Weights of a small mixture-of-experts language model, trained from scratch on English Wikipedia: a sigmoid router, a shared expert of 64 neurons.
Below are experts of layer 5 (counted from 0) of a mixture-of-experts language model. Rows are named router (the router's row for the expert), gate (a neuron's input weights, with its number), up (a neuron's input weights, with its number) and show model dimensions 112-223. Each number is 200 + 30 x the weight over its row's rms, rounded and kept within 0 to 999.
After each expert's rows: "gets" lists some tokens that make up at least twice as much of what it gets as of all text. This comes from a sample of Wikipedia text that the model never trained on. Tokens count by the router's weight.

# expert 72
router,187,193,230,186,167,175,168,251,235,206,159,177,191,235,213,239,220,208,174,239,205,183,264,217,172,162,234,248,201,267,225,201,185,166,252,197,184,192,198,224,177,196,255,195,169,208,153,270,177,161,170,225,223,222,256,173,207,206,217,220,205,241,189,193,169,183,218,204,227,226,256,206,155,165,211,147,200,219,188,165,231,148,183,204,225,147,218,223,263,234,237,209,231,238,212,182,252,248,265,238,192,228,232,179,137,164,191,218,180,200,209,163
gate0,171,187,125,246,155,188,176,209,133,239,214,132,212,223,192,213,178,198,302,221,207,202,205,208,200,167,220,186,203,199,205,215,191,205,186,233,165,203,154,239,153,216,247,178,186,226,136,245,182,246,190,146,247,216,258,162,212,195,220,223,236,179,222,193,199,218,227,145,174,190,190,187,215,236,184,244,209,195,223,155,161,206,223,219,175,160,200,229,158,234,202,248,171,231,198,114,217,171,166,211,247,203,168,168,176,223,231,230,204,244,190,199
up0,202,230,238,202,191,197,180,258,210,197,160,184,165,203,213,229,168,185,265,206,180,259,210,157,210,166,205,192,166,148,192,162,207,250,223,181,209,187,243,190,244,126,152,281,214,210,210,192,210,191,253,162,200,221,179,197,143,195,164,285,207,189,181,166,228,170,146,234,197,243,193,230,198,200,185,224,170,198,216,240,213,146,182,206,174,168,241,214,203,201,193,181,212,214,194,201,171,216,204,245,185,136,173,231,174,175,188,188,188,247,159,216
gate1,229,197,199,189,229,201,215,258,168,228,186,182,152,216,177,236,158,310,173,227,208,218,201,255,179,197,195,217,191,204,197,180,173,152,249,228,220,204,233,140,207,209,212,241,150,210,167,229,229,134,206,164,209,271,219,215,185,277,152,226,213,203,199,226,164,176,193,181,168,213,255,202,211,183,201,181,199,171,217,217,191,152,198,159,190,161,201,227,228,173,214,187,256,183,193,203,187,233,227,225,173,153,168,191,173,239,241,160,159,271,195,152
up1,169,228,192,202,194,196,138,211,174,191,201,195,201,156,223,190,166,203,176,229,170,170,184,184,207,255,195,154,193,195,216,201,214,205,237,172,208,214,208,186,237,200,192,216,210,207,235,158,194,241,136,232,180,148,173,236,217,228,176,223,195,172,175,276,251,226,175,186,199,235,192,238,212,187,156,125,226,230,242,174,254,181,183,218,177,201,195,272,211,218,187,199,238,162,250,176,169,185,210,191,192,229,237,174,183,155,234,220,202,209,202,166
gets: "er", "ers", "ter", "ist", "man", "son"

# expert 48
router,241,217,213,226,182,195,196,221,172,245,231,211,215,263,250,201,244,242,167,194,229,184,211,177,159,183,254,215,282,188,209,260,223,155,199,262,193,140,191,208,176,214,212,209,226,239,162,196,198,170,129,177,240,171,223,169,201,217,211,247,187,215,204,216,235,192,195,182,239,207,267,229,210,172,237,214,203,222,199,224,188,217,203,226,236,194,157,169,179,193,156,194,195,214,186,224,273,196,176,160,218,199,182,167,179,143,227,177,166,179,180,129
gate2,211,194,217,202,212,248,172,229,224,204,171,198,213,180,187,194,239,205,149,238,154,221,193,185,147,185,225,142,223,147,175,193,155,204,218,212,188,147,257,200,222,205,158,220,175,175,247,178,213,222,152,258,202,166,249,158,246,235,275,217,211,238,203,158,263,189,231,172,229,186,192,166,233,196,191,227,193,127,186,187,164,262,155,210,192,203,229,178,246,223,174,163,180,263,197,191,253,191,188,201,239,198,175,174,168,191,255,202,204,201,177,228
up2,171,159,170,187,235,195,196,244,216,210,199,192,211,176,263,207,152,168,208,212,182,173,160,237,184,193,228,223,162,163,146,192,205,191,242,152,173,225,127,160,187,171,193,223,223,140,204,255,244,213,234,198,200,167,227,181,256,145,227,238,184,209,198,129,235,189,217,149,221,137,174,201,140,234,237,166,241,223,213,208,164,241,151,233,174,180,228,220,215,236,188,195,190,241,173,209,211,195,200,149,202,218,230,235,230,154,159,219,186,227,195,211
gate3,234,178,196,223,179,153,193,193,168,207,203,206,181,174,223,190,229,190,174,213,190,205,245,159,192,159,252,161,240,220,201,260,270,176,230,160,306,164,178,220,255,203,166,188,206,192,228,200,235,196,215,193,221,248,249,183,211,228,209,236,175,198,246,235,168,199,251,190,198,212,171,237,187,196,200,190,186,198,188,176,134,190,223,193,163,151,191,173,219,195,195,209,176,237,163,159,234,207,195,187,167,165,166,186,190,126,219,203,234,185,231,159
up3,262,155,238,194,197,196,181,213,194,209,203,211,212,208,237,221,207,254,214,239,155,193,189,247,186,241,215,178,192,204,210,241,181,133,220,180,190,240,174,237,163,231,186,198,213,222,232,265,240,194,270,112,238,234,188,217,212,220,170,200,166,115,195,214,199,177,208,217,222,209,208,179,187,205,247,157,215,150,233,208,180,175,181,190,205,142,232,166,199,215,177,216,226,191,169,204,206,189,192,253,159,205,161,204,169,208,197,168,167,208,200,211
gets: " A", "th", " In", " Ch", "nd", " New"

# expert 46
router,198,204,192,158,258,185,204,221,236,178,134,208,203,198,176,200,229,210,138,226,234,216,201,269,196,200,200,208,208,215,247,218,177,160,266,185,186,200,180,176,214,223,209,216,199,198,192,210,212,260,166,154,208,187,230,216,205,197,191,172,204,206,186,249,235,218,180,147,227,207,229,187,234,233,191,173,209,219,222,215,174,210,176,194,241,159,174,194,254,184,247,187,199,208,213,143,239,252,225,165,231,222,258,203,120,219,183,217,193,201,201,154
gate0,202,227,188,172,240,159,231,140,188,184,156,220,207,207,243,201,248,155,226,169,205,196,211,203,252,189,181,166,163,187,209,238,194,201,196,192,183,178,223,158,201,191,197,196,202,165,219,203,261,199,260,200,191,203,251,170,223,206,201,178,153,176,182,195,188,193,177,227,202,237,209,165,240,168,173,233,187,234,237,213,245,179,186,196,261,167,216,220,230,237,281,218,148,190,192,167,248,273,188,225,214,250,187,193,204,214,162,169,218,182,208,211
up0,201,182,246,221,204,213,176,172,195,201,221,210,144,267,221,242,204,175,214,234,78,223,179,188,155,172,228,183,172,168,223,199,210,254,182,170,208,220,188,173,171,195,199,159,183,223,250,162,166,242,211,210,234,218,177,143,195,213,171,211,152,225,199,193,177,221,262,237,249,218,230,209,219,193,225,175,196,152,153,215,221,204,191,177,199,260,213,161,179,183,221,180,239,129,175,254,205,180,212,188,186,184,207,202,220,239,236,206,177,201,146,162
gate1,209,185,197,199,236,233,248,198,165,207,159,244,213,225,205,218,220,215,181,127,244,187,211,209,192,220,196,167,248,190,252,224,163,205,230,187,213,151,209,260,248,214,170,192,196,264,182,260,180,277,166,158,179,188,206,243,220,167,176,193,207,198,224,160,222,157,223,152,217,168,256,197,221,224,174,194,197,172,170,200,190,208,202,201,241,201,243,195,254,237,180,248,205,204,225,222,276,227,236,163,193,210,264,214,245,251,227,213,228,219,198,141
up1,157,216,239,213,259,193,267,202,150,165,169,208,213,211,177,205,174,177,169,171,217,236,211,188,159,211,164,231,192,194,194,210,198,215,245,207,156,208,178,225,234,190,180,221,185,202,236,267,172,212,238,131,208,173,164,206,172,182,196,214,234,169,204,194,215,174,194,242,198,164,177,233,248,135,168,176,231,182,175,258,195,198,150,202,259,196,177,181,239,220,192,228,140,182,187,145,219,202,189,176,246,181,233,211,206,168,216,217,219,221,129,120
gets: "st", "ing", " st", " |", "ov", "on"

# expert 117
router,224,187,214,230,210,198,226,236,196,222,203,158,128,229,247,209,215,178,172,209,244,160,229,206,218,213,197,204,189,206,193,204,199,190,217,192,207,155,175,265,180,208,223,211,206,218,173,175,155,224,189,140,202,164,233,131,198,264,198,188,233,136,177,188,235,199,196,183,253,222,269,233,225,187,204,158,174,229,199,233,152,193,130,186,215,211,211,248,198,172,183,188,155,202,202,200,261,200,225,217,203,185,226,162,192,176,216,196,157,209,244,206
gate0,213,200,193,232,134,190,180,240,238,234,194,181,148,250,182,206,236,213,180,211,192,160,200,180,234,220,183,172,191,162,225,179,246,229,205,231,214,186,155,175,137,180,238,214,166,210,201,201,205,227,200,192,232,204,161,191,236,151,220,208,176,216,179,199,214,175,202,230,191,223,179,236,170,181,198,242,180,191,244,174,176,235,185,183,181,219,170,246,204,146,167,245,244,196,241,220,244,191,183,217,188,184,194,191,191,185,225,184,249,212,194,142
up0,166,187,187,212,222,151,227,224,201,181,205,195,148,256,186,152,200,202,178,197,209,155,170,187,212,214,159,186,217,141,224,180,209,235,188,270,244,209,196,197,157,173,241,172,209,189,264,167,189,181,150,188,243,171,196,186,220,172,214,226,191,183,201,209,219,206,129,216,207,220,160,211,171,247,160,239,148,167,181,164,190,158,239,168,200,195,204,241,209,165,183,218,199,264,208,235,219,202,208,229,183,190,206,159,202,212,221,183,240,211,257,191
gate1,244,195,192,257,188,222,186,198,195,264,179,181,162,155,205,221,202,231,236,190,214,212,165,175,200,170,198,176,187,227,177,219,175,184,205,213,204,169,195,233,211,217,195,241,190,204,222,266,169,247,191,178,205,223,186,196,216,292,127,225,199,179,182,188,189,171,222,180,241,191,181,117,198,198,150,203,191,179,183,162,188,170,184,185,164,220,239,195,173,195,228,211,186,224,175,202,193,182,168,177,190,185,236,209,220,171,221,202,182,157,159,168
up1,230,233,209,216,226,179,217,210,183,189,165,207,223,247,193,154,150,170,167,231,214,171,215,195,195,192,275,141,214,172,212,198,187,183,172,143,213,181,220,236,129,242,199,190,218,135,176,192,206,244,219,152,174,172,221,205,245,188,251,192,138,195,199,191,174,217,202,192,164,161,187,256,265,197,222,189,223,270,230,213,169,242,179,224,232,237,241,223,209,196,200,214,187,223,214,154,261,183,233,170,201,233,146,151,171,208,197,161,199,189,221,256
gets: " his", " its", "'s", " their", "i", " her"

# expert 112
router,230,187,220,149,185,230,232,182,177,185,178,164,210,245,188,191,229,236,171,224,135,187,209,171,175,156,220,201,211,221,256,224,188,197,264,153,219,223,182,224,191,218,225,194,183,210,163,218,217,194,222,163,152,239,186,171,209,177,281,208,213,270,152,176,191,183,156,204,198,237,236,207,244,215,183,133,213,191,232,233,217,197,178,191,219,121,176,221,218,194,244,196,177,256,181,202,201,259,223,169,204,224,212,181,205,217,222,134,236,154,195,210
gate0,227,195,171,200,188,224,175,200,174,209,173,154,218,159,215,156,217,203,192,180,189,256,212,187,190,182,250,213,255,245,177,215,151,155,192,200,202,247,188,231,204,217,222,260,193,172,223,169,197,201,157,159,209,190,197,220,251,181,208,221,213,197,241,137,207,184,196,216,151,163,219,228,257,184,141,234,233,206,211,226,247,182,181,239,228,179,193,238,217,206,226,180,195,176,230,226,198,291,221,176,231,196,239,202,238,201,232,141,165,186,226,199
up0,246,241,152,244,154,194,221,198,219,202,211,201,201,217,170,195,185,105,117,175,162,181,181,198,204,179,200,208,192,239,180,211,212,173,261,189,199,262,208,224,237,247,165,221,242,240,234,206,157,196,226,167,167,178,227,189,225,218,170,239,187,253,245,176,204,194,167,203,243,233,206,202,243,194,201,201,235,170,213,198,191,169,192,180,167,178,191,240,253,212,253,180,205,127,209,138,220,227,247,206,173,235,161,195,205,177,208,218,195,193,182,188
gate1,202,172,156,204,193,194,190,182,242,198,195,203,230,225,199,262,184,235,215,209,247,248,179,198,200,218,213,215,173,252,180,214,233,152,186,193,281,186,191,236,201,194,233,157,235,173,237,194,245,154,196,195,209,191,190,169,210,213,207,155,146,196,155,149,223,219,192,209,214,237,160,188,207,254,233,211,217,176,158,217,150,201,193,181,175,154,207,197,187,188,206,195,216,167,197,230,163,244,203,183,202,162,202,176,201,182,237,213,237,177,179,221
up1,206,213,188,225,274,250,175,220,197,223,199,183,228,273,176,231,213,188,195,147,192,238,154,209,205,175,183,233,236,234,224,225,176,194,234,166,258,229,193,224,210,207,208,194,198,166,189,217,239,152,180,228,236,182,180,185,169,193,193,200,154,256,192,205,210,209,177,211,198,163,196,164,185,260,187,221,200,212,213,248,212,140,224,169,195,179,158,186,162,180,210,174,213,241,191,180,176,267,174,177,218,202,206,172,176,240,248,195,217,195,241,186
gets: "et", "ard", "d", "ed", "el", "ing"

# expert 100
router,210,182,176,184,194,208,217,178,233,147,250,173,204,213,209,173,212,181,170,245,160,191,231,207,139,194,220,186,235,256,215,213,163,149,168,187,260,177,218,238,205,212,212,184,213,169,153,269,206,233,204,141,194,220,215,165,176,205,211,187,167,234,200,197,221,235,257,145,241,195,216,166,196,230,184,153,194,194,245,193,180,214,152,150,195,150,169,194,241,214,242,196,233,193,208,165,236,229,243,148,193,217,222,148,178,150,212,192,153,196,232,178
gate0,143,230,233,229,178,192,217,181,144,167,228,161,184,219,220,201,209,173,179,171,182,221,211,160,215,179,244,183,235,208,226,146,218,184,209,194,222,188,192,227,191,248,203,189,186,222,195,229,228,208,211,190,115,255,216,147,228,204,234,158,175,246,176,208,183,211,200,179,198,189,210,240,194,133,160,201,205,216,259,157,208,190,198,173,243,154,210,248,222,151,254,191,230,222,177,224,204,254,228,201,214,164,213,176,188,176,201,166,145,190,179,241
up0,211,120,189,190,225,187,207,142,230,172,238,220,242,210,208,142,192,236,238,232,226,197,184,202,203,132,254,176,222,209,206,178,228,207,184,176,216,210,245,210,199,173,237,210,213,144,129,263,215,142,167,173,197,219,191,232,190,175,241,175,154,174,210,245,277,226,201,159,202,173,205,187,240,262,184,186,206,236,156,139,219,196,193,164,224,194,157,255,208,201,227,157,221,224,192,189,171,176,273,154,195,158,224,187,214,196,229,172,165,191,228,187
gate1,142,176,177,170,132,170,171,168,203,172,216,204,141,229,165,189,208,247,144,176,208,216,183,194,200,218,207,225,194,226,207,201,185,184,147,184,173,213,226,202,210,224,220,177,258,185,201,186,203,203,165,185,206,225,194,189,258,148,215,209,233,190,215,208,242,181,209,220,201,217,229,154,190,215,237,233,133,220,187,157,200,278,161,208,204,187,160,186,219,233,231,181,204,213,216,178,195,227,236,190,173,228,219,130,205,168,222,272,202,211,229,209
up1,230,215,138,223,178,202,233,187,160,213,244,188,234,194,197,227,230,210,207,202,206,208,210,160,204,176,146,155,169,150,193,271,200,137,188,239,162,181,180,204,208,203,185,200,177,181,127,190,222,173,170,201,243,227,185,201,213,192,255,189,223,208,259,189,227,180,282,152,228,249,209,170,158,211,164,151,222,203,209,148,182,228,196,123,228,190,176,207,196,213,239,213,189,207,213,181,168,205,202,226,167,207,220,150,199,221,214,178,202,210,166,201
gets: "us", "as", "is", "os", "ac", "ia"

# expert 110
router,185,123,191,176,194,223,173,176,245,209,202,171,205,243,205,197,220,187,156,212,187,172,206,220,171,182,172,226,199,201,166,211,141,203,154,191,179,202,190,207,174,200,233,241,216,256,199,169,189,183,200,133,249,166,215,210,139,193,205,223,208,211,192,197,213,159,241,181,217,175,147,181,166,174,249,168,205,183,240,193,154,212,197,193,216,182,194,190,230,213,212,242,220,185,197,181,242,248,218,203,222,256,217,161,165,164,190,192,190,239,189,188
gate0,219,151,141,201,208,250,224,212,169,229,215,183,206,220,200,170,199,213,177,205,142,186,234,220,204,222,177,216,209,189,199,186,175,190,236,199,195,144,165,193,116,198,241,235,228,182,207,211,185,191,158,227,185,194,210,163,221,197,230,231,237,235,205,216,230,188,233,221,202,196,180,220,173,152,227,218,224,198,193,213,185,194,173,208,188,111,193,224,184,207,174,218,229,202,186,212,189,258,253,163,202,191,193,165,182,202,193,189,160,175,187,226
up0,172,145,148,163,146,157,161,203,177,243,210,204,216,215,204,192,232,171,163,204,229,179,175,211,230,217,221,206,203,236,182,169,184,203,167,240,211,185,204,223,216,204,224,181,215,171,259,165,185,220,157,206,214,222,241,191,256,245,229,227,223,210,189,123,209,206,192,219,174,172,207,172,225,203,241,259,167,209,216,160,191,205,189,191,232,205,195,190,242,204,210,190,198,209,160,147,217,173,172,239,236,214,177,161,209,187,257,232,208,193,208,220
gate1,192,218,229,170,143,195,192,240,180,186,182,220,147,206,221,221,278,218,179,194,219,225,209,226,200,151,198,147,199,277,249,217,149,172,200,190,204,195,226,219,251,232,155,172,201,185,177,187,204,209,215,145,202,253,219,204,196,189,171,199,232,251,187,177,218,193,238,167,179,269,277,164,181,161,224,172,182,191,254,176,219,226,200,147,174,229,201,223,177,186,167,214,224,138,151,165,246,238,281,223,198,192,189,202,187,194,161,217,248,210,188,197
up1,201,197,242,239,183,179,158,241,143,207,117,197,203,190,151,195,235,199,192,182,211,173,218,204,183,222,163,198,175,262,212,172,162,173,178,206,240,221,227,254,289,180,179,186,205,184,168,197,209,238,211,152,154,186,201,194,196,204,179,207,213,244,175,159,194,176,190,153,160,223,223,144,235,172,175,184,195,234,218,227,215,213,206,219,175,195,250,276,178,209,207,164,207,142,167,164,254,253,219,223,255,213,206,202,202,159,173,238,190,140,216,238
gets: "es", "os", " |", "ia", "un", "us"

# expert 16
router,204,191,177,235,194,230,186,244,163,217,209,174,160,194,257,174,222,210,137,203,170,169,254,197,182,186,205,209,199,233,196,239,169,132,232,236,179,154,214,227,170,207,175,223,234,246,165,218,206,192,203,166,201,222,232,187,186,245,258,214,197,231,187,195,207,228,160,178,259,252,225,179,250,217,217,206,198,186,186,211,224,220,179,160,224,172,173,224,220,171,246,228,223,236,184,191,256,206,208,213,219,189,239,165,177,193,206,180,132,205,255,161
gate2,243,201,203,206,159,197,237,217,202,224,208,254,193,177,219,197,231,238,215,245,205,164,181,232,178,195,201,219,189,213,194,228,246,228,240,176,177,164,247,184,239,197,209,192,184,179,139,222,207,240,182,196,147,208,215,201,187,233,191,277,209,183,201,162,162,225,205,140,227,163,260,198,185,235,173,215,180,239,221,173,166,197,180,174,218,212,170,195,166,186,221,257,207,224,201,255,215,185,194,203,231,160,141,231,183,165,144,170,265,183,196,180
up2,251,231,178,187,175,184,208,199,192,209,241,204,225,169,189,219,188,239,206,223,179,190,178,215,173,251,174,213,173,203,221,228,202,191,228,190,174,184,225,161,224,207,223,181,163,193,143,204,211,206,193,242,150,218,223,208,195,218,201,226,236,176,197,195,177,216,239,159,259,162,246,212,179,208,218,218,231,214,200,180,182,192,213,183,226,223,198,181,163,160,231,211,209,211,194,238,108,231,225,252,213,177,165,158,221,200,183,197,250,255,204,158
gate3,188,170,175,192,187,186,191,210,236,181,214,196,190,152,198,191,179,186,229,207,155,173,195,240,206,191,203,205,192,168,226,195,188,211,231,195,164,211,190,250,237,191,181,201,154,217,203,156,172,189,190,230,242,274,173,204,175,179,227,210,137,223,207,194,196,196,191,228,200,219,211,180,192,210,184,199,260,178,190,201,224,190,202,213,220,137,127,221,187,190,173,226,254,188,167,219,181,224,256,192,205,193,210,179,168,237,239,204,166,224,221,149
up3,199,171,153,229,196,203,201,224,174,142,207,199,181,180,200,205,187,210,206,174,185,175,188,170,167,195,209,204,165,173,222,167,210,147,197,212,163,212,207,260,194,222,170,203,190,252,225,163,212,210,208,237,241,271,176,220,177,212,198,245,148,183,193,244,240,207,180,204,228,145,206,171,251,196,210,202,192,169,187,154,134,170,198,268,185,154,186,221,190,224,195,183,201,205,209,189,200,212,194,179,201,211,220,223,120,217,191,168,177,252,205,184
gets: " the", " a", " an", " The", "The", " their"

# expert 12
router,222,212,179,211,207,221,193,186,208,194,180,199,161,214,216,195,249,195,176,195,181,181,240,189,161,148,202,200,238,243,213,210,189,152,206,217,190,220,185,184,182,226,184,216,264,193,188,228,213,242,186,167,220,200,266,148,152,210,190,175,175,188,219,178,229,209,231,223,210,198,201,224,252,230,167,128,141,169,195,201,190,209,174,200,227,160,169,159,191,220,202,252,212,208,128,187,221,194,156,200,202,186,188,162,155,189,192,218,118,207,243,160
gate1,231,193,179,200,239,242,214,204,157,222,236,238,218,218,221,246,201,176,197,178,215,140,235,218,206,214,201,242,234,212,191,174,192,146,190,202,208,183,176,207,222,199,196,203,206,223,201,194,212,279,148,195,229,227,213,210,185,176,163,201,144,176,173,169,146,193,189,170,204,192,245,190,218,164,186,183,162,186,269,210,221,189,152,210,213,173,163,125,214,200,180,196,190,208,208,212,219,259,207,227,186,246,231,174,227,182,247,219,204,136,202,155
up1,216,225,207,201,148,184,188,144,219,145,245,188,205,241,193,194,137,191,188,153,176,200,202,219,195,211,236,154,160,125,174,239,192,225,222,174,229,211,227,155,244,179,213,202,154,250,198,204,223,153,196,223,179,203,172,184,195,201,232,171,215,205,203,215,257,207,229,237,211,234,170,204,213,216,179,207,195,216,148,222,218,177,196,196,160,204,146,211,224,219,200,189,233,236,212,177,182,225,220,173,187,126,177,229,123,238,196,199,260,167,222,224
gate2,227,187,179,220,203,202,213,206,235,217,183,273,221,220,208,227,267,202,207,233,213,177,228,216,173,210,213,228,203,190,220,227,198,142,232,199,198,257,172,150,235,242,228,186,207,259,241,192,227,215,211,189,196,200,215,163,219,176,179,160,205,126,235,160,228,189,184,193,233,199,210,190,222,146,191,218,187,209,260,190,182,146,211,145,224,219,276,200,222,233,181,196,241,224,190,219,214,169,144,211,206,225,181,131,191,208,214,210,161,201,194,126
up2,149,184,228,260,212,214,227,219,229,236,154,200,208,180,171,179,239,216,228,257,214,184,212,208,239,239,188,249,273,221,208,210,187,230,238,281,201,199,165,198,276,188,188,161,151,219,204,215,169,209,186,165,253,191,212,202,215,196,164,206,194,191,223,189,239,257,184,213,195,210,191,220,177,186,170,185,249,202,196,191,169,183,187,162,208,237,234,209,165,230,155,208,181,161,186,219,222,147,158,190,180,245,194,184,189,160,197,153,151,189,205,165
gets: "00", "3", "1", "4", "2", "6"

# expert 8
router,193,196,186,167,195,181,169,238,213,162,212,168,146,181,251,188,260,199,152,284,168,175,192,186,206,219,242,262,252,243,208,219,204,144,175,263,194,205,210,228,184,189,231,202,211,197,171,210,191,204,174,205,245,250,202,189,152,223,220,206,194,206,168,189,214,195,189,193,204,225,225,191,209,200,219,185,155,135,221,261,211,223,187,224,243,177,174,193,202,152,235,213,191,222,161,212,235,276,229,211,180,200,197,195,152,204,179,172,127,195,205,200
gate1,186,210,157,198,193,195,190,215,190,217,197,170,215,202,207,208,256,238,166,220,171,173,174,290,200,208,240,245,158,205,154,243,174,116,186,235,226,133,255,188,210,263,251,183,220,235,181,228,230,156,177,212,265,190,225,226,205,183,229,219,225,218,173,177,198,190,212,215,193,247,217,147,175,169,196,198,205,216,182,201,180,172,189,240,217,173,163,211,144,170,159,238,296,231,221,190,160,217,206,167,190,261,177,161,246,197,156,155,242,219,169,196
up1,210,189,184,163,173,251,206,188,205,222,184,192,233,209,207,222,215,172,211,163,207,204,227,225,199,196,217,208,253,218,213,233,232,221,212,196,251,205,229,187,266,183,183,161,189,138,305,203,208,206,159,165,251,211,198,143,175,190,132,193,191,190,206,194,224,231,211,219,202,195,218,248,217,237,201,205,174,200,202,225,215,224,170,200,199,167,207,283,201,228,235,211,158,200,228,177,160,162,212,201,176,150,196,209,261,246,196,174,223,238,231,190
gate2,221,237,249,198,182,232,221,217,205,174,206,166,221,216,168,147,222,208,163,235,168,176,219,240,205,212,175,244,185,168,223,182,202,153,225,183,163,179,156,168,256,203,202,238,229,171,159,222,208,213,203,166,210,215,238,183,151,234,212,189,182,209,185,190,167,243,233,170,199,214,198,214,144,191,235,172,200,203,179,192,213,168,183,247,229,193,229,178,161,177,225,234,208,198,164,201,236,201,172,196,247,238,214,189,167,124,195,229,169,207,208,179
up2,237,215,106,184,174,167,199,258,181,200,253,194,204,217,193,168,209,216,163,233,212,201,227,248,185,210,170,169,189,180,235,162,141,164,189,148,216,180,168,98,217,242,210,219,186,173,167,206,227,217,187,167,205,190,184,185,188,181,227,151,242,192,184,174,196,176,214,172,219,216,211,215,177,159,161,222,235,203,222,163,233,206,197,215,289,234,230,183,168,215,235,190,183,209,206,220,185,208,195,254,238,258,236,181,194,161,230,208,191,195,173,181
gets: " 0", " 1", " 2", " 3", " 4", " 5"

# expert 66
router,192,185,187,191,213,176,196,218,196,156,222,173,142,201,240,212,257,207,168,193,206,132,217,196,119,147,242,184,205,214,208,221,184,168,235,235,193,124,213,196,191,177,265,188,198,180,171,178,263,242,216,214,199,154,219,184,193,186,205,205,210,262,224,216,260,215,208,166,227,200,205,157,190,201,154,179,207,224,233,182,181,221,179,208,216,177,247,221,223,200,249,233,219,220,204,131,234,224,263,148,208,257,218,149,205,155,188,181,162,187,228,217
gate0,169,171,164,237,193,164,183,246,230,252,218,156,134,199,201,189,215,190,209,174,165,156,189,230,187,230,227,198,203,221,193,246,200,204,200,177,181,240,153,207,168,208,256,179,213,207,237,171,214,223,176,192,217,189,207,189,231,197,184,211,260,199,193,193,187,167,234,241,208,196,225,215,168,187,200,232,190,188,185,205,237,193,187,194,204,155,245,225,191,185,159,227,271,227,150,168,226,262,219,194,207,134,240,183,244,222,216,184,200,195,222,185
up0,173,151,191,181,239,179,238,230,232,199,175,202,164,265,215,201,206,193,175,189,193,122,235,237,167,222,182,190,207,186,216,191,203,176,203,176,218,252,148,200,173,189,234,204,214,232,177,190,211,241,236,197,163,202,180,212,212,274,177,207,257,195,198,173,213,223,214,210,184,173,185,192,187,127,217,223,227,207,171,199,258,195,160,206,217,146,221,213,188,188,181,196,266,187,178,156,217,262,220,189,215,183,226,201,249,137,195,198,298,171,197,153
gate1,230,164,232,175,236,195,196,227,189,207,241,177,165,178,191,179,159,245,168,178,177,177,177,181,183,192,205,213,203,229,217,201,224,170,201,217,201,194,186,205,216,174,212,175,186,247,182,208,247,239,201,206,238,230,217,227,211,232,166,216,185,205,223,221,192,217,240,134,196,223,159,184,171,154,198,245,157,202,204,226,206,169,167,231,241,146,240,175,175,197,174,178,195,231,179,215,185,222,198,166,199,242,171,197,279,176,178,211,225,163,201,174
up1,206,169,249,190,130,192,210,197,169,221,187,232,245,211,167,204,203,165,152,247,147,250,206,198,185,223,209,216,219,216,185,214,234,183,171,205,206,254,179,230,198,192,196,202,185,206,227,197,173,163,200,215,176,193,181,193,170,207,179,167,191,210,224,250,169,243,211,141,214,181,227,182,190,226,216,258,242,186,200,215,162,186,191,253,177,266,145,206,195,173,175,207,220,207,201,184,196,131,191,226,154,146,167,221,180,225,169,186,162,174,186,161
gets: "a", "s", "ia", "is", "les", "i"

# expert 56
router,191,242,173,226,210,191,192,244,205,212,211,208,194,210,209,162,223,238,169,275,223,169,227,173,171,157,274,217,265,211,215,244,173,162,213,223,196,211,169,197,172,166,208,174,155,178,148,226,195,193,192,210,191,175,197,176,196,232,169,213,140,201,152,214,240,181,180,191,255,212,180,211,223,209,167,152,176,200,195,198,178,175,168,218,216,199,190,201,233,201,228,212,211,218,171,173,236,207,218,218,212,232,224,187,123,191,191,181,126,238,251,157
gate1,246,259,210,248,180,168,194,223,204,161,213,186,237,212,183,153,183,184,205,129,207,210,208,223,152,164,182,189,157,206,251,205,186,227,245,182,153,232,208,172,167,201,184,226,177,216,175,168,211,203,216,229,174,183,216,217,223,198,276,178,153,155,220,176,201,208,196,209,214,274,218,210,223,175,158,228,240,203,234,235,231,170,140,218,202,190,199,148,265,209,182,215,239,201,170,166,244,222,173,157,219,191,186,213,171,190,244,252,188,172,146,191
up1,212,199,170,271,195,193,216,208,217,227,185,214,242,193,205,125,157,179,181,212,170,157,180,196,235,236,223,204,187,189,193,208,197,199,240,196,143,164,162,215,216,181,193,241,202,225,144,161,204,203,177,197,173,219,199,160,189,161,214,156,174,195,203,235,173,223,217,230,185,240,260,179,180,238,197,190,224,255,161,206,222,216,96,193,172,196,150,201,227,223,198,234,233,264,210,199,205,140,217,179,183,123,211,207,207,220,215,240,184,239,199,177
gate2,243,230,198,233,249,195,172,219,238,180,159,240,220,213,190,156,191,200,208,194,206,213,237,159,249,164,209,216,228,237,205,197,198,185,225,199,254,179,217,201,228,208,214,151,244,161,195,225,203,194,202,195,154,244,195,179,193,231,195,215,146,210,191,194,244,230,219,171,223,216,225,232,199,229,205,132,158,181,206,193,165,158,120,251,195,186,189,189,165,206,208,164,151,218,160,195,136,241,143,193,181,161,226,196,145,188,201,179,210,148,220,205
up2,213,239,241,230,213,178,180,240,223,211,183,226,194,218,200,152,157,222,188,187,203,166,192,203,243,175,218,189,212,305,134,214,175,164,177,235,195,207,207,219,267,242,168,178,168,199,165,189,183,252,170,199,205,208,195,173,236,170,202,209,195,193,184,211,186,186,256,164,173,265,229,234,208,222,184,180,178,207,232,231,195,215,160,174,206,174,247,163,178,188,234,109,205,184,202,176,209,259,219,200,181,192,224,152,203,219,181,160,169,119,204,217
gets: "1", "2", "3", "5", " 1", "4"